Experts of a small language model: 54.3M parameters, 577M tokens.
Below are experts of layer 5 (counted from 0) of a mixture-of-experts language model. Rows are named router (the router's row for the expert) and show model dimensions 0-255. Each number is 500 + 40 x the weight over its row's rms, rounded and kept within 0 to 999. Numbers have three digits each.
After each expert's rows: a language model's description of what the expert responds to. This comes from a sample of Wikipedia text that the model never trained on.

# expert 5
router:495527528490490473561454525548466421487466485505498505542568521519497627507450456413480539493512487520489486514534428454517486438519540482489547477527441423561506486538569508505458501531546554439524501574550550478519535484468476491497478451507399561491537484546513528514552452531494528547550516518578526481478450500489502516523489573503505456498565436465492505465463538543538479517570462556481478455582530496496500508517537502486578577493420568477488518504468564534501532488485444581496451546457523519510528454546548474644493453493512501488482495503487513516483427527462476465444498426525499477496439590493477490586498496510533525504467555552511448513506507507476479443536486488468463536516590461493500525456407545538538427489505523432524470481440503509500482451414492
Sentence-ending punctuation

# expert 11
router:546542519484499540516430491424492461462446523445565481530492467505464466519480469501478492507478473532476498459519536487512482585476493524573466559515481506468458560459446460506447526444475571528472483528438506468512517517536475552469583496516511474533512515568462470521529509449548482539531548388472535580467453531559606519501477453524522565510492530451479570512532486562465538552428486504541529460529378545520514529510524450499524522552496493500513519553560442422447473515534472520457438524553485521493462537515535492545456540478555548478568449442561533497553533536511579477560439539471547516508485468476489445485467503494533555437443512511537487527521423504535503494536536548464510442480497514401541459503443475456527463459428538488498526516554574428548525506505448
Table and list separators

# expert 13
router:490540529487492478570463525547452445484472531533489503541563518528484610518446449422505516489517502515467491526544449464488480456523543473480508476521457447548518496527568528517447517516547585445517533553539569487519542469496466470489506468513431583487558469540510524503542439533480530556556509533580539471475441470512500524530480559477490454483554418460476503456438534520540473503577444526488504435589561496509469525522502535494550574472429563484498500531487576556479524473486477582483484542455529483529499454570563464624495436496496510488467487503501499545478425520467464444456490425516489458504430583497469480603523485519538520531453535566521446491491499536462487465530493487487469528526594482473501506468428528533542432495509519467523499498449496517483485446413529
Digits and name pieces

# expert 3
router:505518462494496473483518440601444538524561428470541516430491524539515464498510513446500506548473559488503513477542525575482521490519489456473529475451475522521539438544523489530487499532470492536532418515483521494431533481406462492481543503477483503495497516477444471476440502524491545543443540548488518467483491525450461556560524489610530431431447460481526505536478461517465554557557449475457401478491459519460508544520453499481512502480537441552509508451497506488490455512436474524526454526533399448452506492560524469476515487536492517469448566546514450480485436480488409505454572493487476452508477539527547450444523641428490485556572491526470455583465493488493483492498478550531457517478518489490452551535529484549437519624483566478418497468472470539499520464550475
Sports competition vocabulary

# expert 0
router:440497434507529461563514498497504595530600449531459524520554525540520486470498519545440467449550461523481491551458413436518459590481469456469576450548515540507456505478539549486505498499422465427447511527463555526558400535426510511573525559489422501501459561533513516453439538499485533485476449434461537552541465532525471455500482503470510529523422422527481469471420455502458484524471497449521515486549555502503520537463481592522520565468503532482477512543514569518513510528466497507518457519522535484462562447531535506612485464489424516481517481448519575510491496488454558523452479472548473473531452497468496497510546465480599501575482505472520496534523448524551475557547476514484493578470499515469431456450540459491522500496549551461476480536501500525457465476438508
Determiners before nouns

# expert 10
router:502493510490447503433538484476536513504487521517509456510433476457479546424501480467561557492485487389503417561511534545560486467512561467525472508490441502458486510478429519428481541442541541497505529477469513515476527551483550525523567530479567539553511545472510486564460525505416483407486493406471496543479494486546481482486484470467529494537580486552544442491476559473518460526460476470517497563441553376424448570448491524568501479463465531493476534549543512552520535502482558538532505511444542487493487560488490564459558564513532549467510461535460423469480480582571504492515482531510471536464498427481460481532524457532473557495494524534550538478490484507467542474427533412507605467510522462456461505441575499498482481523466534470480575472497437491557493473523476
Prepositions and conjunctions

# expert 4
router:464486423460470438518513525498497474465534494534475497477585508596553455484490526506430459487468493535438483512461507516472493516491479477567419522461566479488471486515479464422520489557535502487523502522541488607555477495512475525458430473525497522475522488501438533456419466537527448540546572536512494544507501506466499398445502484543434458475533437460481465520448433435496476509563493530448472543530459510499505499473469392501529498529526516566441444466473459556507494518578449510467488449448572508468481475544516470403569527521533485487570529516494497427600495512562491509514477473503513484460509513556568544540476465471439530554484537491465509440489503425464521471510412493519460550552451504474523510526482552509490538515459526508548587422475535551462495463456572
South Asian, Slavic name pieces

# expert 6
router:532542392475473530530501577489586448508441496502469520518584472501468590498487520517509532493464439499542483472553498524505482488491528539461512462566473474513473533456545549500584465567566496502461528518482548460542545477469464536480547525517515564506439474559546518459562488494492530463514526521514533450519447532565494518554510479480514460536507513476500489518474538555507528464565539501455474503548599517483507473524499463533474560538494546493491482515523536524456501501518484534507526466534473451635512481529492472551528442433520414488451484509477458541546487439508538450424494445584492482390461467508457507485439485498486395457459488543459479500491563551563470417523549531493501440475495502471598563542588479499570488504552504465498527486494501455429463438473477
Commas and year prefixes

# expert 9
router:543495496549557558444536496489489502566419458494513578530432568476503538512517499561450474514540489442559523414504493449516515535484489507509536537553552545523567466489423469539564474453511511514492510444550470518449503484499471460587471521442574511536510470489554488553472503517465548470508425466573481447484464488480494485508487503527446550466513532487483487465505512463543441445530537518465505468560478425558427484526511529526554524438528497518447503515464483489528516507481532523505507517509437550426498454467445573510477512527444513477550670446479536521539479561507461561491526483488498528542506431473542441418427599510536474568537452398442458487528488465440472473506502493557521527532522511511485501524564482506537505491502535552510487545521465446524487578502512
Auxiliary and linking verbs

# expert 15
router:447459505469523538492579444407506502505498434512514454558494470412521411537460505524561491544508524536565534532493506412483505486492471487473528473429496526499587525466526472532518467449449391465509473483460462541488467489528623440516466474431485487479539546513520511463498494440491551448511413522569441446532542527486477542502500517454531486465445485522537539469555503531497513524447488503559508578499498512474547488489494527483443477565485487495527534459467568475519487472511481450546517426521500519478522459451445478450447514497472503498539440495503501539439511475428452555562520487540532461461542514549470503523521453564524399496553453458464519489477547567502495479467561393574483501476492531580486513443500488471462475434528417558500523475424490464518558513488510
Possessives and name fragments

# expert 1
router:520479527600481489549478450474532507446453545539460441470469536507467573523489456474504481516521556554501544511507462519502435516509477481469488476488498452559550467527515462587494546464551531487484508547495578579555427518514440514493431562503462508485510492476504565474550499567534593519547511529457544452521519439472432523512530561472460511531535435468555550646465516422579515469505488496507477472557528554522518484529473443482527538466470479480496528469472521519467501469479469572454513571438554500520527465534475441550560475544547545547479588530444538546484455467474441505445457492445459520500472547505455574489528514449541500517476459491511486527542513516555497490523456555467572396536534505489481492510433516525518507558545555530464453474465567541463496502491465
Table cell spaces

# expert 2
router:538533468526459472533508540546473594439563554429440530429485480525515477531468516533487522511497465540516519525455483459463512461469509507579529433571571501545478479525516594491484504521472473562517468467502465532441513477528483512491541508524465467457427416515519525544504480511512477526449520492493521471498558469469452537467550515537489476501491565538439462510586559484498454492510553482516559511487513473569500495502489504443428494437510434475536483473489505506517465519481452455496579532571474457480536561531459532505461470565497480445414565521522512509484417454465504529460531501484537553476555455503587458486534436422517598405490483572542500462607533514499496528510447503494472524516510435544485525511536504464501587421477484446572490544543405483456506527532495
Infobox and list fields

# expert 14
router:487490530484495489505426512554461518543522525482471535510448490540506455485542535526494519430519500460361511437487454528507526501539464547463501546480567475517402508498565498455500493534408471530514537481513490453523475493508440493459441517524519485510512449456508458472510527437554452451488471570484424484498586495537542469493519481477514519510452525510511463557459465555505495527481508512516519484417476528464474497512534453553448405518529487457508464424458464490513516521506542443484510434378543549467469521466569469510459542514550462540416602457511501445483613468568536479493525462470453484497472550453516587539515521524505463523484549512556557514467474453531556567481499474528467539459486508487507462537549487573428535501509465554504424497473489553529495549591528
Word-initial consonant pieces

# expert 8
router:489537527495489466566462524548453442494470520537487502549566520527479607513446443421505525493520494523469486520550446460486483456520540469476511478526446446538517500536576523526438517520556585437510535548535555487524537464486462462491501465519433583487550463546505523506551433534484530558547504534567541471476447471506504526530484570476479456474560422463474501461451533519529481503569456524494500437588563489514478522531500539493555571474429561477496499536484560548480521479480477584486483549451536494518506442567570463615499445498496498485461488511502497545477426513471466442446489435510491459508428578490468491589526494516538527522447533573525444492483502530472486468530498489482477532533609476478499513472417524537537436492501526467524508499436494517485494447418537
Table row ends, newlines

# expert 7
router:495432544476540458394526495497509453496590556526538519431539544456486478484525580530526456520464529460507512548470501560501536444491458476446535490527523528507503496578469488523530474544529485504482446495543447458490514498478498503486467467555499458514473507475496516529476527510468462507475493560474497583504573533479488475440454513485449526488567549528487534512484475421505549434544532465430500473444353415490507477509523464524500515531502521528546450569501465471571512454514564430539540468543492577539514509394439570480496408408470500542561490546477471493458494480467492470517499556535486471577507494513485516521553528493389523489577499507447552542448459459448544535469471491467468539486459515523495512519510535492414527558513450518542474516557492530488453541470571
Word-final suffixes

# expert 12
router:489499517560476482427477527562527487556617494509499581477590531506570547473563511448524521480552534502545474455497533535477528516519516533432488532460560546435468538535506520532450506472491511537457587477536473463498522530521481566557430492557494477489475541465464475421530479520481510507510458507517467510520517462426518505520509529455569514534446462492529512481554532425369437507538483540527446504574408530565552421474489538428461506467591526500492471490520509478483496506469520470471478408531455452553459551510507558514572490499497456520473513500538519534420517520490507487516518537462528521559580518490439495458458507549468482533549475467472517494510521548479441539445489480427532398547478534539518506487574519472503530579542483414495454511547512502475496503475479
Institutional and topic nouns